{
  "n_layer": 13,
  "d_model": 192,
  "n_experts": 64,
  "experts_per_token": 1,
  "d_expert": 160,
  "d_shared_expert": 0,
  "activation": "swiglu",
  "moe_layers": [1, 3, 5, 7, 9, 11],
  "router_score": "sigmoid",
  "normalize_top_k": false,
  "routed_scale": 2.0,
  "balance_loss": 0.000186,
  "balance_bias": true,
  "scale_expert_input": true,
  "init_std_router": 0.0315,
  "lr_router": 0.00114,
  "n_head": 3,
  "n_kv_head": 1,
  "head_dim": 64,
  "vocab_size": 20898,
  "norm": "rmsnorm",
  "norm_place": "pre",
  "norm_eps": 1e-05,
  "positions": "learned+rope",
  "rope_base": 500000.0,
  "rope_fraction": 1.0,
  "qk_norm": true,
  "attn_scale": 0.125,
  "tie_embeddings": false,
  "parallel_block": false,
  "init": "normal",
  "init_std_qkv": 0.0258,
  "init_std_o": 0.0,
  "init_std_up": 0.0258,
  "init_std_down": 0.0,
  "optimizer": "muon_variant",
  "lr": 0.00235,
  "lr_mult_o": 4.0,
  "lr_mult_down": 0.7,
  "beta1": 0.9,
  "lr_head": 0.00874,
  "grad_clip": 0.5,
  "warmup_steps": 50,
  "schedule": "wsd",
  "decay_fraction": 1.0,
  "decay_shape": "linear",
  "final_lr_fraction": 0.0,
  "batch_tokens": [32768, 65536],
  "seq_len": 1024,
  "doc_mask": true,
  "train_tokens": 510600000,
  "steps": 10644,
  "dataset": "wikipedia_en"
}
Below are experts of layer 5 (counted from 0) of a mixture-of-experts language model. Rows are named router (the router's row for the expert), gate (a neuron's input weights, with its number), up (a neuron's input weights, with its number) and show model dimensions 0-191. Each number is 128 + 32 x the weight over its row's rms, rounded and kept within 0 to 255.
Before each expert's rows: "gets" lists some tokens that make up at least twice as much of what it gets as of all text. This comes from a sample of Wikipedia text that the model never trained on. Tokens count by the router's weight.

# expert 19
gets: "ing", " over", " under", " out", "ed", " after"
router [201 149 104 110 165 117 101 113 123  88 166 153 100 139  95  96 175 175  89 177  95 176 141 138  80 108 132 114 126 106 124 114 132 120 129 144 151 126 201 111 152 164 127  90  64  97 107 112 106 177  61  98 134 109 135 135  97 142 152 135  76 152  67 135 176 104 125  87  92 149 151 131 153 164 126 144 128 151 109 147 158  24 161 148 147  93 132 135  85 113 159 124 104 115 192  48 137 113 129 124 138 199 147 104 186 104 150 174 135 112 105 159 123  93 112  98 143 179 139 163 164 109 139 107 113 115 182 146 155 184 115 123 149 138  84 129 173 105 165 154 143 130 180 102  93 104 140  52  74 110 133 130 141 106  87 129  65 123 129  86 164 130 149 157 130 121 193 101 119 133 137 134 109 162 158 152 115 152 114  90 127 168  48  62  90 147 135  93 153 114 131  84]
gate1 [132 155  97  94 144 218  85 181 154 165 130  82 114 158  62 178 106 175 162 161 154 143 117 159  93 198 115 137 120 167 166  99 153 123 141 130  98 137 121  88  91 186 114 135 146  35  80 114  88  82 168 171 108 121 126 170 116 108 146  38 164 178 138 172 142 115 121  74 175 158 101 139 140 138 150 111 163 108 165  65 158 121  96 143 115 153 145  97  91 106 120 109  95 175 139 127 126 144 135 134  87 174 138 120 140 138 185  84 126 107 113  99 164 141 164 127 114 128 132 117  98 149  80 126  68  75 122 163 203  92 170 137 149 117  83 124 144 168 180  91 143 151 113 125 117  96 151  96 166 139 109 134 116 101 144 107 158  73 189 114 146 101  98 135 176 160 103 100 138  85 136 102 114 152  84 153  97 149  70 111 101 151 123 104 132 137 143 115 117 110 132 185]
up1 [150 114  67 131 143 102 125 143 194 104  81 118  91 150 175  78 129 134 141 147 139 162 170  67 179 123 140 180  91 102  90  77  92  63 121 108 123  90 139 102  79 145  71 107 161 103  90 149  53 148 191 137 150 153  72 164 131 137  87 158 130 115 184 107 161 101 157 162  97  85  92 101  91 139 135 139  69  55  97 126 122  73 128 167 122 117 166 177 151 138 160 142 177 123 120 174 159  83 163 126 112 124 163 129 116 109 119 134 126 134 141 146 202  97 194 176  88  83 156 137 137 141 118 160 147 139 181 139 136 137  60  93 118 159 186 145 118 133 122 113 171 172 174 178 126 112 145 155 127 101 104 145 159 108 159 114 129 201 123 163 142 145 122 106 118  91 116 124 120 122 141 119 134 219 152 174 119 150  96 128 110  96 115  89 145 140 173 115 154 117 138 135]
gate2 [115 130 136 137 114  93 116 150 122 137  75  79 120 144  70 111 150 180 118 144 107 124 131 109  69 192 158 119  72  40 142 102  97 142 193 147 159 139 127 175  67 199 170 113 153  85 135 153 166 137 187 130 158 128 124 111 119 124  68 177 116  98 103 124 111 132  81 153 111 149 142  78 166 154 133 151 108 138 153 102  95 149 125 145 127 121 126 153 135 192 140 123 162 163 112 112 103 124 106  93 111 124 140 106 149 110 163 123  79 164  91 134 185 173 165  69 139 209 122 129 135 108 149 130 121 127 141  33  88 135 104 137 149 181 165 125 124  58 148  83  98  99 114 190  69 125  72 177 128  91 134 124 130  98 102 139 141 165 129  89 175 108  75  80 143 110 142 145 124 128 184 131 175 178 132 131 134  85 151 176  88 144  97 145 152 169 117 136 120 132  91  89]
up2 [ 91 136 153 135 114 121 153 150 132 136 130 142 145 130 100 150 146  77 169 136 122 197 122 115 139 157 129 125 141  95 165 142 162 183 111 137 116 133 157 128 105  79 115 119 117 117 128 142 144  77 212 127 135  75 131 131 129  98 100  49 149 132 144 208 151 118 161 139 138 125 114 103 103  93 117 103 148 131 170  82 159 123 123 138 111  53 131 123 136  94 209 115 128 112  98 150 133 132 121 136 110  86  90  62 137 141  52  77 105 135 157 133  86 135 194 165 152 123  96 135  58 128 119  69 177 127 123 135 130 143 110 114  95 135 116 185 110 134 106 110 133 196 142  74  92  68 120 136 113 159 166 169 184 176 132 159 160  59  93 205 119 102 106 202 128 108 111  99 155 159 137 127 110 116  82  88 112  71  99 105 216 126 119  65 104 138 138 151 148 124 159 120]
gate3 [114  85 150 171 160 127 183  86 124  64 126 126 112 130 127 124 132 108 144 140  90 118 106 146 146 108 187 208 185 144 106  90  78 141 120 125  87 114 119 106  75 139 174  97 162  80  98  93  58 174 155 138 127 136 139 137 124  85 119 104 127  71 150  61 136 157 180 124 167  99  95 127  90 164  79  94 104 122 118 171 121  85 159 153 106 117 121  84 139 129 112 118 142 116 160 138 103 147 127 132 134 116 109 127  89 154 131 113 109 110 102 179 100 131 103  43 174 113 150 169 177 147 167 131 126 138 119  81 164 177  92 133 129 137 153 126 156 133  80 137 113  97 186 201  68  90 161 133 121 127 145 140 141 144 218 139  81  91  68  88 155 199 113 143 171 145 135 135  57 127 126  85 160 135 178 113 149 120 143 120 197 142 168  90 145 164 133 116 117 172 124 162]
up3 [134  92 108  92 145 158 148 125 191 142 120 197 140 135 108 169 127  60  94 146 117 121 116 114 133 117 115  90  66 150 145 143 117 133  92  36 114 141 156 130 139 126 117 139 124 138 146 142 163 110 144  94 117 192  42 126 120 189 146 142 122 106 163 160 106  78 163  92  89 117 172 145 135 154 163 140  94  82 156 113 146 208 157 117 227  94 143 101 151  85 201 135 163  85 121 165 154 150 141 133 140 144 141 112 119 142 144  89 150 160 140 162 133  88  69 156 144 115 120 112 160  89 151 113 119 128  95 125 138 160 120 132 131 145  74 184  94 117 188 138 138 148 143 143 148 126 228 122 119  45 151  76 146 111 108 123  68 145 154 131 135 129 152 107 138 184 169 125  92 105 120 138 170 110 120 195 150  81 133 139 108 155 141  67 166 146 107  94 119 105 162 143]
gate4 [169 148 102 152 129 179 114 139 125  66 148 152 163 118 130 119 131 182 119 157 101 114  74 110 150 174 133 135 163  93 156 207 137  76 113 140 131 113 139 153  95  84 172 152  81 178 180  93 115  99  94 151 136 160 141 159  83 124 133 104 174 128 133 120 157 140  64 166 171 110 132 188 134 122 101  66 162 135 107 111 180 124 177 107 160 111  85 135  91 104  92 186 112 140 138 112 130 184 118 146 168  79 103  94 184  94 119 147  96  85 155 129 141 101 152 136 132 221  56  59 150 107 107 131 102  85  97 144 125 101 148  66 126 149  84 185 109  99 109 157 147 154 152 115  94  95  83 133 165 110 115 158 142  90 183 128 100  77 158  98 117 159 119 189 146  96  86 142 122 125 130 155 100 153 127 104 174 129  81 148 134 150 100 106 166 178  65 126 114 144 124 132]
up4 [178 143 106  97 158 151 112 130 147 126 102 146 153 204  89 130 181 150 190 189 115 142 142 134  56 174 119 179 141 138  89 137 173 159 124 183 105 173 109 144 114 130 138  94 120 156 123  93 155 121 117 156 185  93 109  96 150 110 161 166 153  91  72  87 121 112 158  92 171 130 149 124 126 142 160  71 174 130 145 124 113 142  82 202 154 102 143 133 117 159  68 112 156 153 162 140 140 163 152 130 153 143 118 110  62 114 212 102 157  68 148 140 133 121 105 104  93 117  95 132 172 117  92  96 109 156 144 167 127  89 148 100  63 165 117  90 128  67 172 111 102  81 118 120 126 135 178  91 137 200 138 105 156 107 159 146  99 124 143 109 161 103  95  77 136 184  97 173 140 139 200 150 150 111  97 107 121 142 137 157 135 111  69 123  77  69 119 154 122 158  80 145]
gate5 [156 115  84 151 175 139 106  97  73 132 191 156  83 101 121  89 125 134 144 122  74 141 104 154 139 124 112 118 109 182 192 133 159 110 102 132 105 156 106 164  78 182 171  82 103 134 146 159 125 165 151 162  96  94  94 114  90  37 136 183 139 114 120 173 149  84 129 136 134 142  90 145 147  66 100 153 117 171 121 150 178 132 108 167 145  92  75 120  89 187 166 127 100 180 141 136  77 101  92 163  89 165 121 124  92 155  80 117 133 187 115 155  76 122 119 207 118 157 122 177 106 131  78 166 104 138 153  59  99 129 171 167 120 103 133 104 130 121 135 104 162 164 150 142 109  48 126  81 182 165 129 111 127 129 168 161 140 137 105 123 103 162  97 153 102 128 137 175 126 117 175  84 126 160 120 148 142 145 153 139 133 185  93 123  97 130  67  77 165 159 127 146]
up5 [126 157 164 106 119 148 108  70 128  72 143 138  45 111  94  60 118 158 131 164  96 119 115 155 132 138 144 158 125  86 195 100 139  98 140 130 116 156 214 138  89 153 103 162  83 152  91 110 157 178  93 123 141  90 122 127  43 122 117 142 173 119  83 165 108 123 163  61 116 129 136  78 144 133 138  89 124  80 131 128 119 194 164 148 166 102  87 135  93 149  88 156  80 160 151 121 120 141  86 129 161 136 128 101 131 167 172  75 137 130 101 159 110 124  86 100  85 157 157  99 126 165 134 109 114 112 161  31 121 171 112 135 141 119 107 112 181 121 128 115 122 144 116 100 170 185 178 140 143 103 145 154 114 134 150 102 127 117  92  82  95 211 138  85 138 167 152 130 122  99 178 112 128 218 165 113  82 171 122 149 135 118 103 134 111 129 164  85 156 104 149 185]
gate6 [164 110  53  94 147  90 136 146  56 155  74 138  97  89 120  96 142  92 103  95 148 150 159 101 128 163 129 128 142 137 158 102 146 170 147  84 129  99 148 102 129 112 130 120 126 134 139 116 156 145 122 109 166  75 123  33 182 126 130 123 141 169 174 117 146 126 112 159 127  87 147 118 159 201 125 176 137 133 171 147 133 135  94 152 143 138 145 107  96  89 148 139  80 187  92  99 107 150 194  65  95 198 130 175 111 175 182 119 139 157 157 116 112 166 139 121 144 117 171 157 101 111 146 125 142  85  91 150 111 162 163 164 158  95 169 104 155 128 132 170 135 179 148 138  88 148 147 158  92 141 132  97 179 111 107 174 111 108 173 120  66  74 166 158  85 135 107 118 118 143 167 164 134 137 133 138 171 162  90  44 132  90 222 127  69 100 172 142 120 164 137 124]
up6 [ 70 157 122 129 104 154 133 139 159 113 140 129 143  99 144  63 118  76  99  86 103  92 110 130 116 142 118 126 158  94  73 157  98 155  90 134 154 170 120 123 150 140 197 109 118 207  79  95 145 127 154  91 118 104 158 119 114 142 143 233  73 137 121 107 107 129  49 117 107 129 132  46  86 129 121  95 128  92  97 105 154 143 124  90 114  86 108 182 118 139 121 154  90 139 119  53  96 128 171 127 162 137  82 125 134 123 125 137 175 178  94  37 183 118  91 121 154 112 114 126  96 131  92 150  80  84 131 108 103 101 133  79 109 126 167  79 128 121 178 148  89  92 103 102 111  89 164  77 100 128 141  72 139 124 155 108 127 123 142 125  86  96 192 129 170 144 136 194 105 115 146 100 124 148 152  93 140  65 110 109 127 154 128 143 145 140 124  54 105  96  71 116]
gate7 [142  90  61 109 164 206 106 104 141  98 147  58 101 185 139 183 123 181 138 167 167 137 144 135 119  80  75 106 142 193  87  85 137 178 136 119 110 163  87 175 186 127 157  81 118 159 161 122 129 126 110 163 142 120  89  53 140 121 140 143 115 162 129 121 118 140 105 114 116 126  98 122 148 106 145  52 154 154 102 157 146 131 140  89 170 142 141 121 125 163 107 116 151 106 165 161 135 160 175 156  47 112  97 161 122 164 168 126 115  91 144 214 119 132 113 153 130 183 134  93 140 171 145  61 133 116  79  64  89 127  62 103 147 100 166 173 172 133 139 110 125  69 109 138 115 162 138 126  85 119 174  90 136  93 120 136  78 166 180 114  81 128  74 126 144 158 131 144 105 108 175 155 119 121 127 100 206  92 130 143 118  82 131 147 149 141 124 145 140 135 139 113]
up7 [ 97 119 145  89  99 124 134 112 137 111 169 174 134 144 151 109 154 175 161 115  83 109 117 170 148 129 162 132 111 129  90 148 124  83  81  49 105 178 161  82  99 130  96  84 178  93  67  86 103 133 190  89 142 123 134 120 114 162  97 116 124  78  50  66 106 107  74 132 153 183 138 111 188 143 142 110 109 124 157 139 130  76 187 171 136 130 155  89 113 157 140 110 164  95 180 161 135  83 104  70 100  99 123 140  82 143 140 143 143 143 128 150 102 132 142 129 149  62 156  97 144 126 137 146 201  92 125  80 137 179 145 117 167 130 139 128 145  61 158  96 154 136 114 146 146 100  95 110 108 162 164  98  86  89 177 142 153 114 162  96 119 158 119 109 148 107 166 128 101 141  94 199 192  90 193 201 124 141  84 146 135 166 165 134 161 107 118  99 134  90 132 108]
gate8 [131 152 113 187 148 117 198  97 125 120 143 120  97 139  88  98 125 128 146 137 119 120  40  72 169 134 190 137 152 103 161 140 134 172 143 106 156  93 103 137  98 135 152  92 121 154 103 160 102 139 123 102 116 184 129  95 138 111  95 143 106 110  92 165 122 172 129 162 107  70 176  80 112 138 105 172 211 172 113 126 125 136 106 110 132 115 124 116 108 122 123  72  72 107 137 153 109  68 154  87 109 115 194 127 145 152 100 165 159 115 124 182 111  63 119 157  69 125  59 129 147 172 112 110 113  67 101 164 129 135 200  68 115 162 123  68 144 105 160 119 179  83  75 105 138 127 182 162 151 111 116 162 193  98 113 157 163 129 114 126 149 121 104 149 121  98 130 149 144  74 103 135 123 173 147 120 155 122  94 123 152 171  94 144 107 104  68 125  74 111 202  85]
up8 [106 113 150 107 142 169 143 147 125 145 165 170 107 104 207 107 157  92 105 188 135 165  79 126 138  81 100 119 141 178 184 120 157 108 135 166 140 130 108 151 104 136  99 135 142  74 105  85 131  88  62 151 150 180 180  98 160 129  39 120 101 188 138 173 137 125 110 121 108 130 138 101  71  88 144  80 166  99 115 135 150 153 106  99 104  74 135 122 108  83  73 125 100  91 167 185 148  99 134 122 147  84 129 151  93 181 117 179 168 159 109  98  81 128 122 119 177  96 132 103  91 163 143 114 124 126 168 137 142 226  94 105 193 166  99  99 123 127 132 158  92 153 229 130 154 107 171 132  88 101 145 127 174 155  82 136 135 137 133 136 104 107 123 115 165 182 151 149  87  90 159 114 135 102 128  97  91 130  98 130 149  95 125 177 146 147 129 126  64 143 117 145]
gate9 [139 137 111 104 145 124 166 125  98  78  82 146 130 101 118 132 129 116  93 127  85 156  79 167 120 134 185 180 124 111  16 123 132 112 114  71 154  91 168 179 135 142 169 151  78 136 143 142 104  88 152 159 117 117 137 115 132 119  98 157 164  87  94 129 100  73 106 134  56 119  79 103 121 139  80 153 100 178 166 118 106 123 164  99 143 134 170 174 110 105  88 170 183 166 168 142 123  93  67 105 156 192 137 169 158 176 146 140 117 168 144  85 163 171 223 127 150  96 129 126 128 137 142  81 150 130 134 182 180  95 160 124 144 116 126 153 105 100 135 109 115 104 171 138 117 125 148  90  92  66 209 136  79  80 123 127 100 103 153 178 162 142 166 126 112  76 180 144  63 104 157 125 156 158 156 140 158 125 145 138 120 125 109 139 138 128 106 137 126 100  70 150]
up9 [137 184 150  80 133 145 176 189 132 101 123  69 121 180  94 118 163 138 157 164 181 118  97 108 173 119 157 129 124 144 112 116 122 114 153 111 102 138 194 168 134 134 118 121 173 112  92 138 112 123 114 120 102 161 149  95 134  84 130 125 114 127 137  76 198 114 116 115 179  78 144 201 144 100 110 149 126 160  93 124 150 106 198  91 135 131 131 151 136  87 114 150 132 112  83 161 126 186 172  97 120 102 110 185 114 145 114  69 166 164 119 118  62  98 110 125 119 125 125  75 186  92 137 128  94 156 154 130 142  64  74 127 111  79 164 128 175 138  90 229 160 133 132 120 126 107 154 170  93  85 160 127  94 116 122 143 146 108 152 122 136 174  78 149 121 156 144  64 129 137 141 157 156 184  74  64 148  99 116  96 153 210 126  98 130 145 151  73 105  87 139  90]
gate10 [114  94  76 140 139 125 173 164  52 151 170  97  69 121 184 141 149 133 140 204 120 129 136 144 127 158 166 101 122 103 203 160 119 151 121  89 103 143 127 174 159 146 142  94  98 152 151 122 170 131 177 148 126 158  62 123 107 103 122  74 125 111 196 151  94 109 100 184 171 130 115 172 155  62 144 128  86 154 125 127 141 131 203 121 109 113 132 138 169 180 115 142 150 165 139  63 146 125 120  98 144 150 167 148 129 181 168 167 145 122  67 107 111 120 121 119 102 154 146 148 169 109 125 158 168 187 154 151 117 167 159 137  89 109 151 129 128 169 136 158 145 160 182 152 143 142 143 163 141 135  99 134 120  92 173 109  90 125 101 177 128 137 153 133  94  98 119 213 183  78 109 103 115 151 165  95  49  89 108 115 119  92  79 151  91  73  90 138 122 157  74 144]
up10 [135 141 133  65 158  60 111  85 109 128 150 130 138 147 122 125 131 114 122 156  81 150 128 138 115 136 132  92 138 122  68 110 133 136 161 101 131 122 172 119  85 162  75 166 140 126 135 109 146 119 130 102  89 140  93  95 100 207  97 170 113 115 104 120 140 160 103 194 169 109 149 116 122 180 129 156 148 172 117 131 111 100  96 117  50 127 126 111 132 114 109 123  82  87 132 116  85  77  83 145 122 175 152  88 174 104 141  61 105 213  95  75  86 158 110 149 177 147 148 142 107 111 157 181 137 134 104 109  73  98  84 141  91 109 131 129 140 100 141  72 166 203 106 108 189 154 155 151 132  78 159 164 101 105  75 163 117  83 164  67 121 173 134 149 125 139 123 142 141 100 174 166 138 134  83 185 130  89 169 147 176 166 107 121 140 213  98  80 136 111 165 151]
gate11 [ 94 126 127 111 157 153 152  90 131  89 153 132 151 124 119 107 123 110  91 117 184 127  80 112  87 119 196  98 155 185 131 138 109 126  89 146 120 134 138  33  99  79 168 135 141 175 133 138  73 158 173  78 117  66  79 160 111  88 134 108 103 174 120 105 203 145 155 144 147 101 107 125 169 138 149 157 119 148 168 101 133 188 142 145 145 142  59 165 198 167  81 129 130 134 105 150 128 135 144 102  61 168 162 144 114  46 124 183 164 146 130 119 133 110  89 119 183  97 167 172 128 124 144  98 192  92 117 167 110 128 114 136  97 130 131 116 126  59 122 158 141 124 118 153  33 142  97 156  97 116 113 109  99 102 137 109 138 186 143  60  98 141 163 134 145 153 142 103 122 107  99 114 171 121  82 115  83 112  95 125 139 222 135 134 123 125 154  95 115 167 126 131]
up11 [138 114 138  99 121 144 161 120 147 160 140 135  77 118  81 182 190 151  87 170 149 128 136 218 167 108 121 123 146 187 108  94 126 121 139 114 108 143  96 133 155 136 155  99 140 121 104 121 144 159  97  67  97  99 218 107 120  98 125 149 123 150 157 124 115 137 155 144 101 142  88 123 143 105 119  92 148 168 129 202  99 146  90 140 168 141 186  67 158 150 140 182 125 144 189 125 115 117 100 139 139 140 144 169 117  85 149 235 114 132  89 193 140  98 102 184 110 143 104 134  55 134 138 116  64 108 122 131 139 158 154 128  88 103 126 152 180 120 157 134 146 145  86 139 141 164 139  74 155  81 102 108 168 137 158 113 180 119 122 123 144 123 172  95 223 146 142 158 170 170  87 123  99  96  89  84 114 151 110 172 119 153 115 130 161  81 162 108 167 117 194 125]
gate12 [155 167  98 144 113 193 149 165 120 103 159 111  85 171 129 205 137  95 129 101 146 102 128 124 138 107  63 148 111 179 165 120 169  62  93  99 161 105 140 133 111 128 117 151 101  88  92 128  77  69 153 122 191  99 135 115  72 214  83  97 110 151 141 146 139  47  91 149 121 136  86  81  99  60 127  59 120 141 116 152 118  99 116  76 131 189  76 157 151 135  90  64 125 146 128 102 148 165 117 104 124 133 107 122 117 166 100 181 122 144 117 155 173 125  88 162 105 120  88 152 140 166  72  93 107 116 140  78  78 158  97 123 154 132 140 130 160  93  83 159 134 197 109 154 151 146 135 128 168 125 130  90 138  87 167 131 148  91 188 130 142  88 118 142 126 126 117 109 141 110 101 105 197  94 134 185 155 105 138 135 115  93  97 133  92  81 146 141 146  93  92 154]
up12 [124 129  64 142 158 144 161 114  99 117 109 156 147  72  98  76  89  89 122 136  94 128 160 117 174 148 153 103 101  63 150  90 108 117 198 131  79 114  93 135 167 139 128 162 144 121 143  63  83  98 155 160 135 175 125 107  78 118 145 129 153  92 162  99 112  97 183 123 105 158 126 128 117 167 101 172 186 149 148  82  84 103 165 135  91 132 159  56 129 103 149 127 114  95  81 167 131 151 100 139 163 155 150 134  72  99 111 129 119 149 132 128  63 172  78 152 209 130 113  81 180  54 168 130 164 157  88 112  92  84 166 129 136 127 118 127 194  60 123 147  81 104 109 133 105 130 131  63 164 124 101 103 130 153 168 150 158 144 166 115 151 138 106  94 121 120  52 167 111 165 144  97 169 107 163 132 133  73 136 124 129 187 150 156 127 115 130 100 102 181 147 139]
gate13 [140 141 123 133 163 152 123 118 129  80  98 143 135 169 167 131  78 138 183 110 154 139 119 155 112 133 107 169  75  99 114 140 160  87 110 181 135 151  91 173  86 142 163 166 166 171  95 115 162 157 128 137 116 129 156 137 127 140 103 102 166 144 116 141  92 152  95  96 157 123 165 113 199  98 119 143 156 198 107 161 143 172 114 112 158 159 166 178 114 150 170 112 137 114 174 129 159 147 106 140 215 171  92 140 129 165 118 106 171 149 128 123 211 130 136 132 131 152 143  95 112  96 131  80 101 143 153 146 136  77 127 153 151 136  84 122 142  84 134 116  72 189 147 114 108 141 165 108 121 123  87 175 145 114  98 109 126  77  52 141  88 155  80 108  99  91 149 107 186 114 173 152 148  48 119 173  89 142 138 107 175 119  94  20  95 134  50  85 160 133 141 110]
up13 [154 151 128 155 135 140 126  90 159 137 164  29 209 123 129 168 115 119 144 133 140 147 137 147 174  47 132 106  69 166 117 186 160  95  83 108  81 149 107 179 146 113 133 153 125 161 133 167 103 114 148 132 132 154  89 157 121 160 106 157 118 121 139 100 117 142 108  59 126 131 136 146 136 135  60 141  59 143 117 114 136  98 168 199 153  90 167  90 126 135 124 159 161  85 123 145 138 142  91  95 131 117 112 124 118 193 152 183  72 168 117 127 168 126 122  89 144  80 116 108  86 114 165 113  91 117 165 102 155 118 112 103 169 115 155 145 145  59 140  48 161 151 163 143 143 128 108 131  76  88 116  57 128 116 131 104 173 183 133  59 165  82  92  89 104 149 159 113 106 101  64  78 136 171 142 114 106  81  94 135 122  70 139 152 153 111 118  99 115 149 123 147]
gate14 [103 120 140 118 103  65 145 139  98 212 198 100 109 148 141 107 128 126 162 104 115  91 142 140 141  91  87  87 169 188 157 134  96 138 134 103 156 185 172 174 118 111  74 135 147  65 136 168 146 192 143 137 104  79 147 144 185 122 126 176 159  79  98  49 123  90  94  96 124 133 134 137 102 194 137 149 134  91 106 117 163 160 142  88  83 156 119  84 159 124 153 113 148  90 105 108  93 123 140 121 194 108 191 120 137  87 131 107 123 131 122 115 122 151 157 120 135 175 128  97 144  72 135 127 149 130 124 113 147 117 169 209  98 116 136 127 107 135 129 125 119 100  99  93 164 124 139  72 167 129 100 155 133 136 133 130 121 205 165  75 137 139 116 181 117 123 120 181  79 170 122 179 148 159 144  53 141  76 102  69 148 142 136  56 115  98 175 112 132  93 169 135]
up14 [142 123 128  82 159  73 115 155 105 117 119 177 136 176  78 128 150  83 110  99 143 135  89 123  99 121 140 117  97 127  96 139 141 183 107 159 141  82 111 132 112 157 113  78 116 126 115 119 134 137  95 170  99 140 128 113 138 171  95 162 179  91 143 121 136 183  90 201 158  94 110 125 153 110 118 161 159 187 179 133 141  88  72 167 169 137 204 172 135 169 112 185 102  98 121 146 182 167 178 113 151 105 156 187 119 181 154 172 133  93  79 119 180  76 155  89 113 136 126 127 131 195 171 167  76  56  78  90 120  89  78 159 164 189 112 119 109  94  96 138 100  82 158 136 108 135  87  88 137 148 148  85 142 149 118 120 144 142 140 208  83  85 140 108  95 150 101 125 116 106 129 145  78  66 162 111 118 128 116 103 157  89 156  87  95 140 119 149 142 107 138 125]
gate15 [ 42 163 148 131 116 101 118 141 146  91 113 117 163 115  74 141 165 131 188 164 110 121 139 144 133  92 130 123 136 159  92 122 154 119  69 127 169 141 176 151 138 115 197  82 128 122  64 123 110 125  72 133 162 117 123 127 148 104 146  97 184  65  89 138 130  99 155 198 148 107 139 130 116 137 123 170 144 116 106 143 137  90  88 121 142  88 160 117  88 108 107 125 134 111 149 104 102 127 146 111  78 181  88  88 212 165 100 114 136 130 150 157 203 114 162 122  52  90 147 175 158 132  88  56 125 129  86  92  86 119 158 134 129  35 154 153 166 126 129  40 161 120 134 109 132 157 139 156  99 160 134 127 134  79 111 123 163 114 131  70 163  51 106 133 160  92 161 146  91 104 113  74 141 191 124  92 129 145 155  89 131 156 113  86 117 123 141 134 128 131  96 156]
up15 [135 116 125 136  83 158 126 164 187  92 178 119 141 173 141 135 144 109 136 128 122 170 104 145 157 134 166 105  49  69  70  63 120 179 101 128 132 133 175 118 107 120 144 125 132 181 173  76  58  80  82 152 131 125 116 169 107 127 139 117 113  77 106 189 113 142 121 180 175  79 121  83 150  84 129 170  78  68 128 108 110 156 109 115 158 103 186 103 156 144  93 134 162  93 119  85 155 136  86  89 127 122 133 185 164 161 184  81 149 111 104  85  70 163 109 142 148 109 145  93 147 135 103 127 122 105 124  80 106 123 114 117 141 130 118 146 168  79 102 117 124  68 132 127 113 120 122 111 181 118 152 120 140  65  31  86 100  82 165 113 148 132 112 109 151 153 125 156  83 165 141  72 112  92  97 111 127 118 172 157  87 126  91 100  93 137  88  89  91 115 153  88]
gate16 [120 162 218 162 120 152 112 120 164  96 144 133  53 127 154  79  99 128  56 111 124 111 141 127 139 154 126 171  94 147 131 127 109 105 151 135  63  77 107 100 108 161 124 125 115 119  70 122 175 103 120 174 120 122 175 117 119 115 143  79 139 160  85 109 170  83 139 144 161 107 153  93 167 147  80  99 103 105 145 189 134 114 134  78 173  94  89 116  73  56 126  51 139 133  97 156 120 128  69 204 159 112 130 198 184 135  94  91 147  90 194 147 161  92 135 136 121 191  86 112  79 117 121 121 104  90 121 145 180 131 109  77 151 168 153 121 108 103 113 109 161 147 122  78 103 142 112 112 162 155 161  83 138 112 103 149 118 176 122 139 115 115  99 131  76 125 127 112  58 113  82 119 123 153 157 113 136 126 171 126 119 145 108 189 113  91  77 122  89 129 125 180]
up16 [147 140 133 128 135 165 134 120 121 114 131 172 165 121 155 137  89  84  86 173  99  89 179  53 190  76  94 128 113  77 114 172 121 107 116 160 111 134  93 135 141  57 104 139 115 136 132 171 175 105 142 106 124 148 164 105  96 139 173 133 112  93 134 159 113 123 135 152 120 170 180 128 182 110 153  69 144 189 146  96 153  46 151  97 168  37 111 171 132 155  95 147 145 115 129 126  61 151 139 145 145 141 133  32 133 108 126 149 168 160 106  98 138 127 162 103 137 145 101 101 152 114 116 143 151 140 128 132 187 106  99 131 141 138 116 117 137 113 166 147 171 114 112 144  90  95 129  79 144 132 112 168 123 123 158 110 122 174 109 110 152 135 162 164 167 102 137 145 190 137 184 146 133 147 169 153 136 131 138 161  94 118 145  65 103  44  91  59 202 100 127  53]
gate17 [ 77 125 125 106 117 207 108 139 108 113 156 140 102 111  91 143 113 132  96  95 127 142  57 139 127 142 173 129 102 140 164  88  89 139 132 123  82 147 141 102 113 128 143 197 114 166 127  69 129 113 159 104  85 144 164 157 125 114 113 133 180 170 174 213 170  86 175   7 101 112 174 140  88 115 140 126 121 106 107 144 167  91 134 137  95 133 126  73 176 102 102 122 121 170 136  89  80 151 159 148 114  89 151 103  68 130 162 139 136  75 123 170 104 144 105  95  71 131 147 168 160  84 111 125 130 127 118 117 128 166  50 147 127 132 169 168 121 120 125 150 122  80 139 159 150 120  70 135 115 109  72 139  86  57 137 144 198  81 161 121 132  40 151 127 115 150 123 119 102 132 131 135 166 121 161 147 147 158 132 167 108 139 128 196 115  94 101 127  74 126 139 113]
up17 [198 160 102 110 107 107 152  96 150 155 218  75 103 170 135 152  79 103 167 145 170 146 112 121 157 122 116  99  81  37 135 162 130 166 192 180 120 134 159  89 150 117 136 115 150 100 177 137 121 142 126 128 188 113  78 113 116 111 136 163 138 166 109 103 128 151 164 115 157 152 137 172 111 106 111  63 160 149 144  99  90 159 121 154 175 149 132 128 128 191 120 127 167 111 125 199 183  93 122 142 106 208 113 126 144 142 154 118  88 141 111 111 169 169  54 162 100  96 123 139  73 159 100 170 159 172 140 171 139  83 167 130 142 133  98  70 103 156  95 190 142 190 116 156 135 128 170  77 142 124 208 102 115 167 126 165  98  90  83 150 116 159  97 124  61 134 113 106 147 119 108 167 137 124 159 141 138 113 126 139 135 134  88 101 125 118 107  98 146 155 113 152]